python train.py --num_key_value_heads=6 --schedule="wsd" --max_seq_len=256
Below are experts of layer 6 (counted from 0) of a mixture-of-experts language model. Rows are named router (the router's row for the expert), up (a neuron's input weights, with its number), down (a neuron's output weights, with its number) and show model dimensions 0-191. Each number is 200 + 40 x the weight over its row's rms, rounded and kept within 0 to 999.
After each expert's rows: "comes before" lists some tokens at least twice as common just after its tokens as in all text. This comes from a sample of Wikipedia text that the model never trained on. Tokens count by the router's weight.

# expert 8
router,143,178,136,192,218,227,245,226,189,221,103,243,193,230,208,130,239,225,179,199,207,223,173,113,159,162,183,271,199,181,158,171,221,214,243,180,275,195,133,228,159,233,247,226,243,241,257,175,176,250,257,169,216,143,215,236,244,187,232,146,255,253,178,182,181,209,204,183,154,133,201,254,128,196,238,169,176,247,184,211,136,248,199,281,240,237,197,178,212,238,153,241,170,233,211,184,192,216,187,198,192,219,270,205,265,229,213,161,200,251,222,191,234,205,174,114,173,267,234,146,230,235,163,184,195,144,205,209,151,271,213,195,199,246,152,251,215,227,236,243,157,203,228,245,165,161,239,138,129,221,194,130,211,213,179,279,194,261,104,193,187,207,155,185,211,87,144,173,175,251,146,229,199,195,204,207,251,198,159,209,182,278,239,165,230,162,217,182,173,96,207,189
up14,195,265,207,176,223,147,99,178,238,114,206,242,219,155,185,195,251,182,184,285,217,245,196,144,136,181,229,174,249,223,237,209,119,242,254,221,180,184,213,173,179,221,169,136,203,245,201,227,153,253,197,282,130,181,190,164,277,195,220,235,171,195,147,173,173,248,194,175,186,230,240,259,243,172,215,142,181,127,156,141,228,121,195,279,239,179,149,223,181,242,170,168,131,226,165,179,155,240,161,226,197,215,252,221,197,188,260,175,231,168,176,188,184,251,264,201,200,236,247,253,116,225,212,246,209,182,250,155,170,216,239,196,169,265,183,157,216,244,284,203,173,187,243,178,200,241,249,258,131,233,247,189,170,272,246,174,271,188,149,178,210,125,187,180,246,189,145,213,156,205,196,243,143,126,180,248,191,226,216,163,216,238,149,160,171,179,178,207,166,221,183,168
down14,210,235,187,224,193,233,176,121,213,171,196,240,135,236,221,255,197,190,195,172,144,204,208,226,195,222,232,252,189,167,166,205,262,200,253,235,198,156,184,256,180,193,202,203,239,241,183,175,219,136,143,235,226,169,246,253,157,197,169,153,241,148,178,186,178,198,143,195,156,197,204,228,237,167,187,160,166,190,241,246,265,256,180,236,249,259,177,236,177,235,184,191,186,186,178,102,231,135,225,216,210,200,131,199,208,186,231,255,219,203,313,156,202,223,166,219,216,160,186,186,207,191,232,192,145,251,173,161,269,236,67,190,161,218,147,224,257,188,278,137,193,150,177,294,164,224,130,150,196,165,193,211,189,136,156,164,214,182,197,193,150,240,257,251,57,210,213,203,239,165,260,215,192,214,172,191,260,274,151,169,220,158,240,147,130,181,209,233,142,193,166,221
comes before: " the", " ", " a", " his", " an", " 19"

# expert 25
router,196,170,228,221,205,165,258,151,209,234,224,167,170,223,261,193,238,252,187,172,97,198,260,237,216,194,207,141,205,204,247,212,217,219,208,121,149,201,127,179,253,236,157,118,184,205,235,231,282,175,251,233,235,176,184,178,194,179,188,173,181,241,246,204,155,222,153,234,196,135,221,126,244,229,267,163,220,150,164,169,247,242,270,241,228,167,336,217,120,235,263,200,185,192,208,170,198,239,186,238,245,198,172,257,206,182,282,259,207,193,204,191,169,186,236,170,179,183,221,144,229,209,180,192,224,185,248,206,196,173,173,153,264,190,205,150,157,223,182,233,141,233,166,217,221,216,183,229,228,126,190,145,209,195,229,187,218,107,162,249,158,193,228,168,285,240,176,183,229,186,232,160,189,100,240,196,166,157,230,162,125,240,272,164,228,243,150,166,264,188,169,147
up9,243,192,180,181,290,230,211,207,181,209,215,145,162,229,217,190,210,284,262,154,167,228,255,163,284,117,202,162,241,180,152,178,255,202,262,197,242,135,155,263,143,187,128,169,168,249,192,192,231,287,209,131,126,202,131,181,189,193,237,239,222,245,167,168,219,215,261,184,140,149,166,195,176,216,173,121,172,223,160,254,214,173,150,181,231,204,255,247,225,233,197,141,214,175,192,177,239,163,195,179,283,216,224,237,168,247,135,175,179,221,175,118,281,230,241,244,206,215,113,190,183,194,287,271,257,180,196,244,166,229,239,210,161,211,202,196,216,198,179,179,186,165,220,117,186,264,252,281,144,194,196,189,204,251,234,229,241,212,149,242,191,241,180,156,149,208,202,246,250,157,176,221,166,224,244,208,151,236,180,217,196,175,233,247,138,209,202,198,176,245,225,171
down9,227,164,155,176,231,166,258,171,214,259,231,204,149,136,180,187,169,193,226,196,203,208,216,174,237,155,285,167,135,222,129,242,227,213,194,233,134,243,181,139,258,173,163,194,162,214,213,252,171,213,240,183,173,138,212,228,217,278,281,243,270,197,211,253,139,207,200,234,150,219,149,191,164,210,194,139,159,191,163,175,156,179,247,150,191,213,236,185,102,176,197,218,241,168,191,162,189,180,218,157,181,165,181,131,221,287,233,219,194,268,224,141,88,231,252,229,196,154,202,186,217,212,216,240,180,341,171,223,183,217,216,220,222,233,217,170,196,267,202,231,118,190,147,236,177,206,189,208,224,163,166,173,172,206,226,172,227,269,206,265,77,191,243,278,261,217,194,241,206,250,239,185,195,196,205,148,234,251,194,227,224,212,137,189,238,167,206,199,183,152,153,155
comes before: "s", "ure", "al", "ary", "ed", "ial"

# expert 31
router,136,175,169,190,203,244,205,139,173,175,202,126,265,207,148,291,215,149,219,191,252,292,160,178,183,192,249,197,254,224,224,179,206,234,183,268,251,135,184,218,174,163,223,174,229,159,171,200,191,270,221,199,206,262,235,234,202,132,160,181,195,167,218,165,204,224,184,212,125,129,243,219,136,179,193,146,206,254,237,176,129,165,242,177,236,194,171,217,232,227,192,230,202,266,212,218,187,245,232,112,233,192,177,189,248,192,201,253,228,260,220,232,244,266,104,171,200,159,251,222,171,202,238,204,229,256,110,272,240,171,145,207,179,195,124,177,172,234,208,89,206,229,183,188,136,182,146,208,156,145,236,189,273,260,167,244,220,181,192,199,214,263,194,223,188,257,224,191,216,159,225,148,148,195,131,206,217,122,185,204,155,213,197,245,232,160,195,284,213,219,167,163
up6,200,231,163,160,164,186,249,181,183,186,202,188,164,144,154,245,198,229,206,246,273,187,137,175,230,163,228,188,277,253,250,223,156,226,187,171,171,182,226,206,199,177,190,195,339,158,184,278,207,161,268,259,269,209,178,210,265,159,173,242,178,197,153,247,187,195,190,240,148,206,210,145,184,138,110,225,171,208,177,264,282,148,135,198,246,257,146,226,243,229,144,206,238,173,259,222,234,255,204,183,174,161,170,177,194,175,191,290,246,209,185,199,228,268,177,230,129,239,251,221,246,260,195,221,252,198,216,205,160,216,141,172,194,229,228,184,169,175,185,221,185,180,193,161,119,160,171,138,213,167,214,185,236,268,201,174,237,170,156,222,270,252,212,106,243,186,205,205,199,175,250,177,157,237,196,232,150,184,183,244,219,175,247,125,100,215,167,188,188,192,246,163
down6,219,148,264,194,165,225,217,175,186,159,231,206,181,197,205,258,229,164,150,220,205,223,183,272,209,241,204,158,194,235,240,279,179,173,211,203,240,202,197,123,185,236,174,243,233,190,303,149,239,231,218,185,150,219,201,207,228,228,222,208,199,181,185,210,161,159,202,165,146,289,187,170,230,163,236,193,218,255,274,241,188,212,211,190,207,167,184,120,176,159,184,228,164,203,276,251,163,205,250,130,137,129,189,269,91,223,149,221,230,227,218,257,203,168,267,209,210,172,258,239,151,212,171,259,155,151,258,187,200,286,148,237,194,182,236,170,217,204,168,225,212,252,188,261,133,234,186,165,254,191,195,131,200,172,147,273,154,181,148,210,190,170,277,185,238,208,173,153,170,251,176,121,260,202,197,212,183,228,189,267,236,224,183,160,169,145,145,163,134,102,200,205
comes before: " |", "|", "-", "|---|---|", "F", " 1"

# expert 72
router,216,243,208,179,191,255,142,256,246,226,229,166,169,245,114,190,193,200,163,282,226,176,189,196,192,167,197,264,205,215,268,158,227,202,208,218,215,196,141,204,242,207,175,158,180,221,147,229,173,191,233,163,195,202,186,237,159,183,175,209,214,198,159,186,219,235,139,269,207,211,180,216,201,267,128,156,138,228,268,201,215,175,146,254,163,163,301,186,240,197,211,176,226,184,245,266,165,179,283,248,142,208,120,216,182,144,178,228,253,183,215,163,94,202,186,193,205,232,127,175,135,265,184,205,170,256,227,267,168,194,154,285,214,330,226,159,199,232,146,167,223,211,220,236,183,195,243,209,210,186,210,175,248,286,180,194,240,96,212,219,198,248,182,182,125,168,201,223,273,188,237,190,208,159,223,206,196,183,198,159,189,233,209,208,133,148,233,195,272,125,191,159
up8,229,203,187,275,142,249,144,204,245,205,186,262,163,150,264,217,247,227,177,174,156,191,137,184,177,206,235,206,201,160,223,157,144,146,185,191,225,186,210,167,204,153,167,196,108,170,155,190,234,159,221,162,166,168,277,108,230,217,195,222,245,288,240,212,179,227,178,131,180,244,180,160,221,258,222,198,140,256,183,203,187,212,143,226,149,141,235,262,174,183,236,141,200,213,171,281,198,266,135,165,174,199,150,186,243,213,233,182,221,218,282,139,209,160,177,203,258,234,236,166,267,210,198,236,208,184,196,219,166,218,172,148,186,214,196,287,179,198,172,109,157,259,207,199,190,245,212,180,218,170,203,190,129,240,228,203,229,261,198,238,209,196,167,153,278,225,179,278,182,251,207,249,146,171,182,296,288,205,176,142,195,159,189,140,192,173,199,277,160,145,210,217
down8,202,159,184,267,203,189,213,181,191,196,193,230,241,190,214,175,161,148,236,192,229,160,121,173,183,223,165,203,131,175,195,122,158,243,237,229,188,208,242,218,229,226,155,281,204,118,203,179,192,155,166,192,195,289,230,160,153,209,205,189,183,287,121,149,214,99,168,206,264,222,149,263,262,206,130,246,163,185,275,236,185,244,170,218,223,169,196,173,216,79,160,218,184,220,158,189,215,148,264,220,275,267,186,230,141,217,219,220,254,225,234,186,249,182,133,186,277,242,160,220,189,214,250,181,208,229,175,259,238,188,182,179,261,182,236,201,187,181,174,221,191,179,204,175,204,186,184,187,312,216,176,153,209,179,160,193,204,207,221,260,170,212,124,214,138,192,204,267,246,148,257,168,221,184,187,218,234,230,208,210,146,259,222,192,197,211,188,275,102,133,206,171
comes before: "\n", " The", " In", " It", " He", " This"

# expert 3
router,125,205,189,170,165,263,148,156,179,206,123,198,240,160,185,222,163,264,142,154,138,183,205,257,165,127,193,193,146,246,246,180,181,192,221,174,215,246,240,233,271,213,249,155,199,240,162,172,150,183,166,233,218,157,208,159,176,290,188,193,137,159,148,209,196,199,213,184,176,240,209,249,114,267,200,275,164,145,187,255,207,202,160,200,182,191,181,253,207,273,153,146,237,199,245,224,229,209,147,219,189,214,211,269,194,227,140,224,195,165,214,213,226,174,250,223,164,253,170,171,173,189,150,186,230,144,297,203,149,189,178,244,224,224,231,150,207,181,226,101,143,257,180,192,207,261,199,171,167,197,240,150,169,216,244,167,194,227,196,164,161,187,284,198,218,244,279,197,170,124,248,247,236,153,225,243,182,257,106,278,225,226,181,179,216,209,213,147,218,256,213,145
up3,272,154,159,282,157,195,178,202,176,188,206,164,214,238,183,250,229,195,184,164,199,156,193,185,222,172,168,169,276,277,214,225,214,176,176,105,172,250,170,247,223,244,164,289,182,202,215,191,201,222,173,198,184,187,251,229,120,216,269,131,172,241,238,134,259,189,134,194,158,167,108,142,200,207,187,172,193,216,216,183,255,230,229,216,210,192,203,229,153,214,189,229,231,247,183,161,166,167,226,184,215,164,286,233,242,189,147,227,218,242,270,226,208,204,187,206,224,243,217,128,195,147,182,226,154,82,123,194,172,244,248,219,131,224,168,255,235,196,225,164,197,209,238,174,220,206,288,147,155,261,153,194,184,251,180,138,274,218,223,172,219,186,198,207,228,176,235,175,233,154,186,230,153,225,211,210,323,231,193,243,224,129,164,208,193,239,173,260,136,167,142,214
down3,166,234,214,132,135,175,120,242,183,159,261,213,200,224,223,146,217,166,188,289,166,215,269,149,198,205,202,248,177,145,132,210,274,205,229,197,204,222,185,139,173,201,183,249,129,303,167,145,251,234,232,220,193,108,218,169,189,268,220,164,193,232,154,217,230,269,220,133,144,151,214,213,260,128,171,206,206,161,149,172,207,210,219,177,235,190,210,164,232,161,198,176,239,139,271,205,179,246,146,239,238,217,195,185,169,173,94,219,179,183,194,192,270,277,154,272,181,267,174,174,214,213,227,232,204,201,204,195,202,224,190,146,233,189,149,171,207,193,126,205,162,266,172,159,186,165,222,203,276,200,240,228,228,190,215,152,257,236,222,259,192,252,221,246,187,200,125,224,228,188,143,167,244,186,114,216,260,212,256,179,160,212,157,237,234,229,187,218,185,138,187,155
comes before: ",", ".", ")", " of", "s", " |"

# expert 17
router,240,193,231,222,246,217,264,236,199,194,122,155,157,226,150,231,171,215,174,269,125,163,172,231,198,209,233,190,181,205,205,182,183,189,136,245,149,197,186,221,170,245,252,226,177,154,225,182,236,135,260,179,135,230,231,111,222,194,151,141,226,175,194,129,121,155,228,228,170,200,159,276,165,219,230,303,248,265,214,175,239,219,234,216,194,225,279,165,251,184,215,281,213,138,308,167,252,231,191,228,142,195,122,179,177,196,231,230,192,254,194,297,175,262,210,158,170,155,197,196,180,142,180,196,110,169,184,214,228,199,238,160,173,174,225,173,194,237,226,195,181,212,254,169,172,142,181,262,206,225,159,146,182,188,163,221,234,180,180,246,186,198,238,102,166,264,160,191,205,146,220,221,196,159,203,233,176,183,246,176,173,257,172,223,250,192,216,252,285,178,174,205
up5,126,148,180,215,214,193,195,149,230,218,205,265,170,176,239,219,245,221,197,225,192,205,180,238,183,168,148,161,201,149,297,201,275,158,209,291,151,177,225,243,237,158,145,236,262,99,242,197,197,213,203,220,169,184,254,183,212,207,178,125,232,217,248,145,200,206,222,207,240,117,153,154,251,273,151,171,200,214,191,285,159,176,190,259,195,187,258,226,169,216,182,217,116,212,182,163,192,191,208,172,171,160,237,176,260,287,188,161,192,207,188,155,220,170,230,167,180,165,259,179,194,196,209,151,151,165,149,226,231,204,174,218,317,213,99,202,177,193,211,222,230,218,212,232,130,166,242,253,154,271,131,187,150,184,253,163,207,206,145,151,186,178,105,83,160,208,242,194,173,208,213,238,227,160,195,234,223,179,210,219,223,275,225,215,205,219,257,197,212,214,210,194
down5,161,175,178,167,260,177,200,238,235,184,238,212,237,238,159,288,232,257,175,170,156,248,187,177,223,263,178,221,124,184,231,192,180,275,147,158,203,199,167,246,211,148,183,174,188,205,165,239,196,201,218,142,230,176,183,176,104,245,241,207,196,189,235,205,200,218,217,224,190,140,197,291,142,184,210,272,224,154,204,160,238,231,220,170,172,173,271,178,248,262,147,224,200,169,172,206,155,174,187,163,127,108,232,276,211,240,183,180,217,153,130,180,176,168,62,200,211,225,201,249,205,191,240,181,228,157,178,235,171,158,246,207,215,204,208,198,187,198,87,194,196,121,233,178,187,169,255,212,222,179,162,220,184,164,220,235,266,180,273,160,191,248,290,206,239,151,255,190,210,247,254,191,196,200,166,267,199,266,203,166,162,221,233,141,281,205,225,235,246,221,151,248
comes before: " ", "---|---|---|---|", " 1", " 0", " 2", " 3"

# expert 52
router,164,160,177,259,155,205,159,283,221,182,238,196,187,176,183,272,204,191,221,176,260,170,207,205,169,231,196,176,128,235,201,179,242,172,172,265,283,111,164,245,183,164,197,198,182,192,241,150,247,209,189,187,145,159,194,255,181,227,226,198,125,187,238,152,247,134,258,230,228,192,258,124,208,125,255,185,183,224,200,191,161,258,187,261,227,132,152,188,246,161,262,299,125,192,293,210,232,179,214,196,202,154,207,161,246,260,204,209,223,223,150,171,121,243,169,155,219,175,185,100,197,234,201,148,168,262,189,164,183,172,163,182,134,205,198,155,237,201,215,249,266,193,183,154,177,258,154,239,161,182,253,238,256,144,143,276,172,229,235,228,228,212,212,195,171,180,177,224,260,213,196,204,192,135,174,208,184,209,189,231,147,181,241,242,219,175,240,237,270,222,163,244
up5,207,283,220,238,161,178,222,218,158,202,291,212,231,267,243,150,285,220,198,201,162,214,156,196,186,128,251,224,226,166,243,114,137,252,219,121,268,238,176,179,189,287,197,164,186,170,181,232,218,227,265,169,146,243,195,235,136,187,223,154,126,144,236,155,193,112,196,182,263,205,233,213,176,181,199,192,197,245,245,240,174,207,239,246,194,254,248,130,121,136,183,207,131,192,201,250,193,170,193,214,184,237,164,158,231,184,171,179,231,180,168,94,215,224,180,227,166,236,164,156,189,235,137,264,206,140,190,196,129,209,185,227,271,154,181,249,218,176,232,159,245,200,190,284,221,251,158,191,185,183,210,245,172,201,149,186,224,169,174,173,180,225,269,210,220,220,197,230,242,135,219,241,150,173,188,120,177,187,238,206,205,205,236,234,175,248,156,203,271,240,182,156
down5,177,166,235,210,199,238,215,212,131,207,144,223,235,171,222,180,224,173,154,208,203,170,216,211,274,212,157,195,182,231,190,189,196,141,209,209,207,229,165,201,180,211,223,155,170,245,281,266,178,138,220,141,198,219,236,267,261,203,179,161,184,211,206,213,178,343,84,177,145,235,162,214,176,157,200,208,266,178,201,136,241,256,157,233,194,199,142,256,155,223,226,271,229,169,198,157,150,134,198,171,270,168,196,164,188,220,184,185,253,185,246,197,201,198,176,242,207,129,265,232,175,185,211,238,163,236,285,175,224,280,181,166,225,166,211,176,197,163,158,156,166,182,179,121,253,231,184,226,209,210,234,180,211,196,278,175,164,159,143,294,216,110,160,162,237,144,248,225,122,143,168,206,280,200,256,208,190,229,225,191,186,217,198,282,168,207,251,235,245,205,166,214
comes before: ":", "=", "-", "==", "Species", "•"

# expert 54
router,82,208,157,220,226,187,194,183,196,268,149,146,249,139,147,256,157,178,185,164,202,176,153,191,177,178,245,199,187,255,253,260,197,190,170,228,222,192,189,286,228,210,256,196,178,225,233,144,204,219,210,234,195,153,150,220,189,221,202,145,154,227,261,170,156,172,213,272,198,173,208,222,176,192,260,226,180,237,175,180,133,217,161,246,254,228,157,131,281,237,156,223,159,206,184,176,221,241,169,227,265,156,209,276,241,196,202,234,170,237,172,214,260,243,163,261,150,171,243,150,260,223,240,134,180,251,182,219,249,162,246,236,207,184,255,132,201,251,167,129,161,241,153,173,185,239,190,224,203,207,231,128,164,150,185,220,163,162,170,194,179,248,299,135,178,212,202,168,227,204,187,236,161,172,179,149,142,224,164,262,192,253,167,220,222,176,247,220,266,259,136,118
up3,106,189,202,273,210,217,185,231,215,217,240,151,170,187,193,236,189,172,194,284,200,209,194,195,212,229,166,184,230,246,257,258,256,187,269,165,232,170,208,116,190,139,194,172,174,271,259,135,214,232,172,165,214,233,173,167,292,163,187,213,175,206,59,199,197,205,194,187,199,218,242,194,256,198,208,216,183,206,202,181,196,180,130,184,171,174,124,175,205,115,160,262,144,203,281,214,241,249,210,223,159,130,159,182,184,193,170,234,222,256,213,162,165,156,196,203,164,288,131,169,174,163,173,284,150,216,204,208,156,172,165,164,260,233,213,174,237,248,196,190,222,194,179,200,232,279,144,196,213,172,250,214,158,230,259,238,229,136,234,230,179,214,324,277,190,197,209,248,161,243,199,241,167,209,256,195,183,178,198,250,248,205,132,205,253,156,205,193,161,238,213,216
down3,194,212,255,158,181,96,138,334,180,204,209,217,231,205,227,193,179,174,241,171,202,169,295,256,195,202,234,156,192,197,190,206,178,193,142,220,174,223,235,254,196,216,242,248,203,127,126,223,254,197,180,172,251,240,138,211,178,197,148,196,135,300,171,242,226,220,203,196,139,211,245,161,159,181,174,200,190,211,181,227,207,214,162,183,183,183,243,176,208,173,226,240,137,211,169,108,266,228,209,247,165,134,218,198,146,236,221,238,110,206,152,241,259,173,224,242,246,210,182,178,224,169,170,224,253,177,131,251,153,228,184,238,155,141,151,216,158,286,153,255,273,174,232,189,207,201,192,196,191,234,237,168,202,275,108,236,200,183,150,263,182,247,172,183,176,213,215,197,210,171,147,183,217,242,182,197,162,166,206,269,246,248,228,180,116,267,187,194,256,182,223,216
comes before: ":", " |", "s", " of", " (", ";"

# expert 16
router,240,223,209,183,238,283,155,228,217,140,216,196,230,135,191,181,142,255,198,177,221,218,253,196,209,196,205,255,145,117,193,240,282,198,198,201,151,140,164,240,246,199,178,198,191,166,227,225,198,241,276,201,231,244,184,256,212,182,252,222,146,171,199,168,240,143,246,272,175,218,209,181,256,212,158,139,190,254,234,169,311,152,194,273,173,149,171,222,226,244,154,246,194,202,207,166,198,190,222,216,134,223,209,181,239,160,179,165,212,239,112,157,162,200,203,166,237,175,127,192,233,216,258,125,252,197,270,242,173,245,136,175,154,230,175,156,253,121,193,247,201,209,228,201,197,206,235,206,238,104,179,252,280,227,145,194,111,227,164,137,261,265,253,217,168,195,242,188,200,168,180,168,223,100,169,190,178,171,207,201,191,202,212,225,176,225,206,234,237,162,186,254
up4,180,180,178,174,229,209,180,135,253,253,210,144,158,148,155,149,193,176,176,259,237,216,184,191,160,239,152,214,267,167,162,244,225,211,175,237,298,232,206,175,225,260,235,89,221,248,186,213,262,183,200,188,225,164,198,249,259,231,165,185,264,240,231,213,237,219,173,202,201,176,231,215,187,187,205,158,87,258,210,255,130,245,217,228,213,141,217,230,140,220,219,181,179,213,225,175,214,174,201,221,146,192,232,159,141,227,228,250,230,243,174,155,269,197,225,201,212,212,255,80,178,226,202,158,161,209,185,199,225,160,162,250,165,189,251,140,205,252,144,183,174,185,243,241,212,248,205,172,186,277,234,198,222,227,215,220,276,122,179,210,231,176,199,277,233,137,141,203,208,158,176,218,261,120,254,174,168,228,241,247,169,182,218,158,217,150,268,174,266,106,211,207
down4,149,165,290,195,112,251,222,266,198,184,214,209,116,190,198,143,194,114,204,238,186,209,260,253,213,204,208,213,202,223,279,250,180,138,163,184,268,168,191,282,210,158,178,268,203,251,141,200,204,229,154,202,205,173,171,196,141,198,159,137,264,168,191,208,208,179,218,175,203,216,161,222,268,252,186,218,166,198,86,173,122,193,262,137,143,151,184,208,209,233,175,170,165,152,194,206,240,188,266,195,284,233,187,172,233,159,176,197,208,177,237,225,250,271,186,192,189,154,229,183,78,235,222,284,256,280,228,205,179,175,197,245,234,275,206,157,210,224,165,158,214,174,215,191,138,217,184,208,175,175,148,254,135,164,222,236,156,154,227,200,166,180,196,182,207,186,201,254,211,202,180,225,185,214,232,203,233,194,213,240,205,151,214,126,277,223,179,223,122,216,215,163
comes before: "\n", "-", "|", "==", "The", "==="

# expert 30
router,184,195,131,166,171,167,215,221,171,199,88,153,222,225,150,201,242,175,144,173,220,250,147,131,215,209,183,275,149,150,234,244,210,237,215,249,253,207,245,181,277,203,159,193,252,180,203,189,192,160,187,165,134,199,170,168,172,173,214,207,163,176,188,274,246,255,205,240,204,250,218,226,207,290,165,255,186,246,152,153,151,218,180,278,252,210,225,239,172,139,132,168,242,164,189,222,204,229,147,273,211,205,172,255,205,208,208,248,204,196,274,132,244,285,242,183,183,228,284,235,173,202,161,128,141,177,235,149,228,216,170,218,166,213,138,162,203,178,222,180,185,201,199,262,298,218,246,251,201,247,237,213,175,188,169,228,243,291,172,138,221,156,230,195,166,159,112,231,226,169,181,272,132,189,176,208,167,193,170,229,179,181,166,187,150,210,194,249,210,210,151,177
up6,188,180,172,211,182,115,193,213,164,160,197,131,201,240,121,188,182,185,241,142,153,190,176,168,212,162,244,230,184,187,261,157,142,282,159,126,150,112,170,225,205,207,215,236,222,163,221,217,168,179,254,128,280,284,189,178,269,211,125,223,181,284,154,163,163,152,190,229,159,283,102,229,200,213,182,227,164,271,206,224,164,192,190,174,205,224,196,208,213,191,227,174,251,213,273,182,253,247,151,210,211,205,231,138,198,142,216,205,169,273,133,195,182,218,131,215,175,174,190,174,203,247,163,153,185,285,174,198,308,195,199,181,254,234,220,243,153,169,181,224,276,218,208,142,198,310,195,177,193,193,192,138,190,235,266,233,223,209,210,217,157,228,210,234,181,197,266,199,157,225,183,132,144,174,267,187,165,205,250,192,157,201,236,211,187,203,182,228,216,230,198,192
down6,168,199,245,188,217,182,206,259,171,192,142,137,248,207,199,207,229,211,358,270,232,186,117,184,191,124,180,181,228,190,259,139,216,216,196,166,224,92,159,257,212,273,218,197,144,220,189,167,195,167,175,176,213,204,166,180,236,161,158,222,192,142,158,261,198,208,180,200,200,146,175,232,153,284,234,227,251,211,217,214,200,197,178,186,159,189,168,213,172,195,156,280,267,169,211,234,197,181,171,60,262,219,239,278,224,214,229,176,134,251,188,211,205,263,197,192,189,128,263,237,152,215,225,236,187,226,265,206,213,209,160,184,218,199,224,213,202,208,199,226,238,124,277,124,215,219,247,199,210,232,193,213,243,250,241,171,211,234,172,136,174,194,176,244,202,219,222,252,213,234,181,169,186,146,222,248,182,219,206,227,132,138,151,188,163,194,151,214,230,218,109,165
comes before: "s", "t", "n", " the", "S", " not"

# expert 1
router,159,209,178,150,199,248,136,151,232,207,226,195,257,220,209,217,220,211,229,155,75,145,216,213,210,169,256,134,180,154,206,219,196,147,199,139,160,218,169,247,172,178,273,236,185,239,324,213,290,200,217,178,222,180,180,221,264,175,232,149,266,291,206,189,193,246,202,200,212,226,162,203,252,165,295,206,218,219,169,182,237,135,258,165,204,210,166,171,235,270,256,169,241,269,183,245,172,216,241,232,166,206,230,186,259,166,194,166,187,146,206,171,175,154,209,266,198,203,222,95,178,206,145,227,251,155,226,209,198,171,105,191,242,218,240,120,203,220,185,227,198,210,212,159,166,200,131,160,189,192,181,140,210,158,188,180,200,119,114,178,222,187,259,158,248,180,236,250,235,191,246,184,212,217,246,159,172,216,203,169,185,181,164,143,204,177,238,266,201,135,182,221
up9,160,200,163,240,184,253,210,163,168,161,155,171,193,223,194,208,223,169,154,183,139,193,229,197,179,244,147,182,198,246,184,216,161,193,192,152,149,197,158,288,187,203,217,205,204,261,207,191,261,199,206,222,197,181,265,289,215,174,219,203,141,218,209,251,186,253,117,222,213,215,178,234,275,234,157,145,180,199,192,292,261,244,158,223,164,296,244,220,247,287,224,261,220,198,216,156,267,154,144,226,200,204,238,239,227,201,118,149,182,225,171,122,203,220,215,238,76,255,221,152,232,153,207,253,175,258,208,172,158,174,206,212,170,290,212,165,263,250,154,190,228,196,169,184,200,190,239,177,153,171,276,227,141,165,197,187,182,183,282,161,155,197,203,191,206,146,143,259,162,216,220,103,181,176,141,206,249,173,244,146,252,237,174,168,196,188,175,212,234,219,168,214
down9,178,187,222,155,175,182,268,173,295,182,194,214,230,276,210,155,227,208,143,175,251,247,138,229,297,201,195,242,227,187,177,179,214,245,230,179,188,259,189,175,182,239,218,164,256,206,222,132,182,210,181,258,225,180,113,169,176,212,181,148,218,246,196,159,193,136,224,169,229,189,152,165,181,218,254,196,152,230,199,129,71,174,204,164,166,200,217,133,224,167,141,174,285,204,226,162,151,193,163,169,234,227,222,263,80,203,196,171,261,214,197,202,211,258,193,184,176,146,203,224,174,212,247,172,245,170,220,225,180,187,222,161,187,172,98,187,185,200,226,200,214,290,218,180,187,220,228,146,233,247,156,159,187,265,183,262,192,147,238,182,232,147,230,257,240,251,149,205,227,176,175,199,288,133,255,210,211,198,204,155,134,264,207,185,231,211,245,173,168,231,205,276
comes before: " by", " to", " in", "ly", " of", " the"

# expert 50
router,190,205,227,253,272,150,218,192,243,241,168,209,82,191,266,212,196,244,254,219,115,166,189,206,173,121,226,216,201,169,276,207,129,216,205,229,179,217,231,258,152,190,153,166,198,155,173,197,231,209,167,139,167,231,239,264,199,192,238,151,235,220,188,162,189,262,235,230,168,228,182,178,238,195,171,141,235,239,169,213,207,255,221,264,207,266,204,176,156,244,176,170,203,105,237,191,211,195,136,209,164,203,222,209,207,138,158,161,162,172,167,202,213,250,184,241,222,209,251,155,160,202,208,187,202,151,195,122,213,241,238,125,165,233,226,135,147,142,210,115,218,165,167,193,190,231,213,275,212,207,190,247,134,213,189,233,165,252,154,254,137,156,299,213,226,206,279,234,221,240,218,252,204,189,229,198,211,145,202,180,204,292,140,225,204,262,210,187,252,165,288,169
up3,205,199,203,199,239,145,165,148,225,190,168,188,203,161,176,241,186,193,213,196,209,250,264,183,190,160,188,209,190,236,166,206,192,197,180,190,265,283,225,179,157,210,233,216,272,221,233,40,265,230,155,234,232,156,186,170,290,192,236,165,213,217,178,174,217,253,98,162,184,236,203,181,268,243,198,211,226,92,252,235,182,220,205,178,233,175,270,150,194,174,166,181,182,221,213,155,141,193,172,161,204,188,262,216,203,165,245,145,237,228,182,135,203,186,220,146,203,201,162,158,295,227,216,234,186,206,308,160,229,197,169,162,175,231,150,289,227,228,166,152,156,188,185,137,209,165,220,164,213,188,224,301,199,245,181,151,227,164,226,248,243,154,234,157,180,148,154,199,237,203,205,252,180,182,216,209,222,219,176,158,244,214,322,190,213,192,261,207,147,241,179,163
down3,153,166,214,195,235,264,179,284,197,194,204,218,270,174,166,197,285,236,288,159,91,220,192,222,170,131,280,212,159,198,262,208,194,153,182,185,220,195,198,201,217,214,203,214,107,227,192,215,167,71,206,271,219,145,203,219,176,184,217,192,245,226,144,206,250,160,190,157,197,158,167,251,177,193,205,161,143,176,192,286,195,200,159,239,202,255,191,129,136,246,221,191,189,190,244,205,103,224,173,211,203,220,306,183,202,179,174,175,215,219,229,246,235,243,209,175,235,169,196,161,246,211,257,145,160,198,203,290,155,173,196,178,173,225,244,154,179,192,216,227,182,104,202,231,225,208,214,215,155,249,223,169,204,204,272,154,187,126,141,132,161,210,165,186,125,280,200,206,168,178,215,182,247,188,203,259,131,190,217,195,209,268,206,244,262,188,209,195,178,188,207,181
comes before: "ed", "ing", " to", " of", "le", "ular"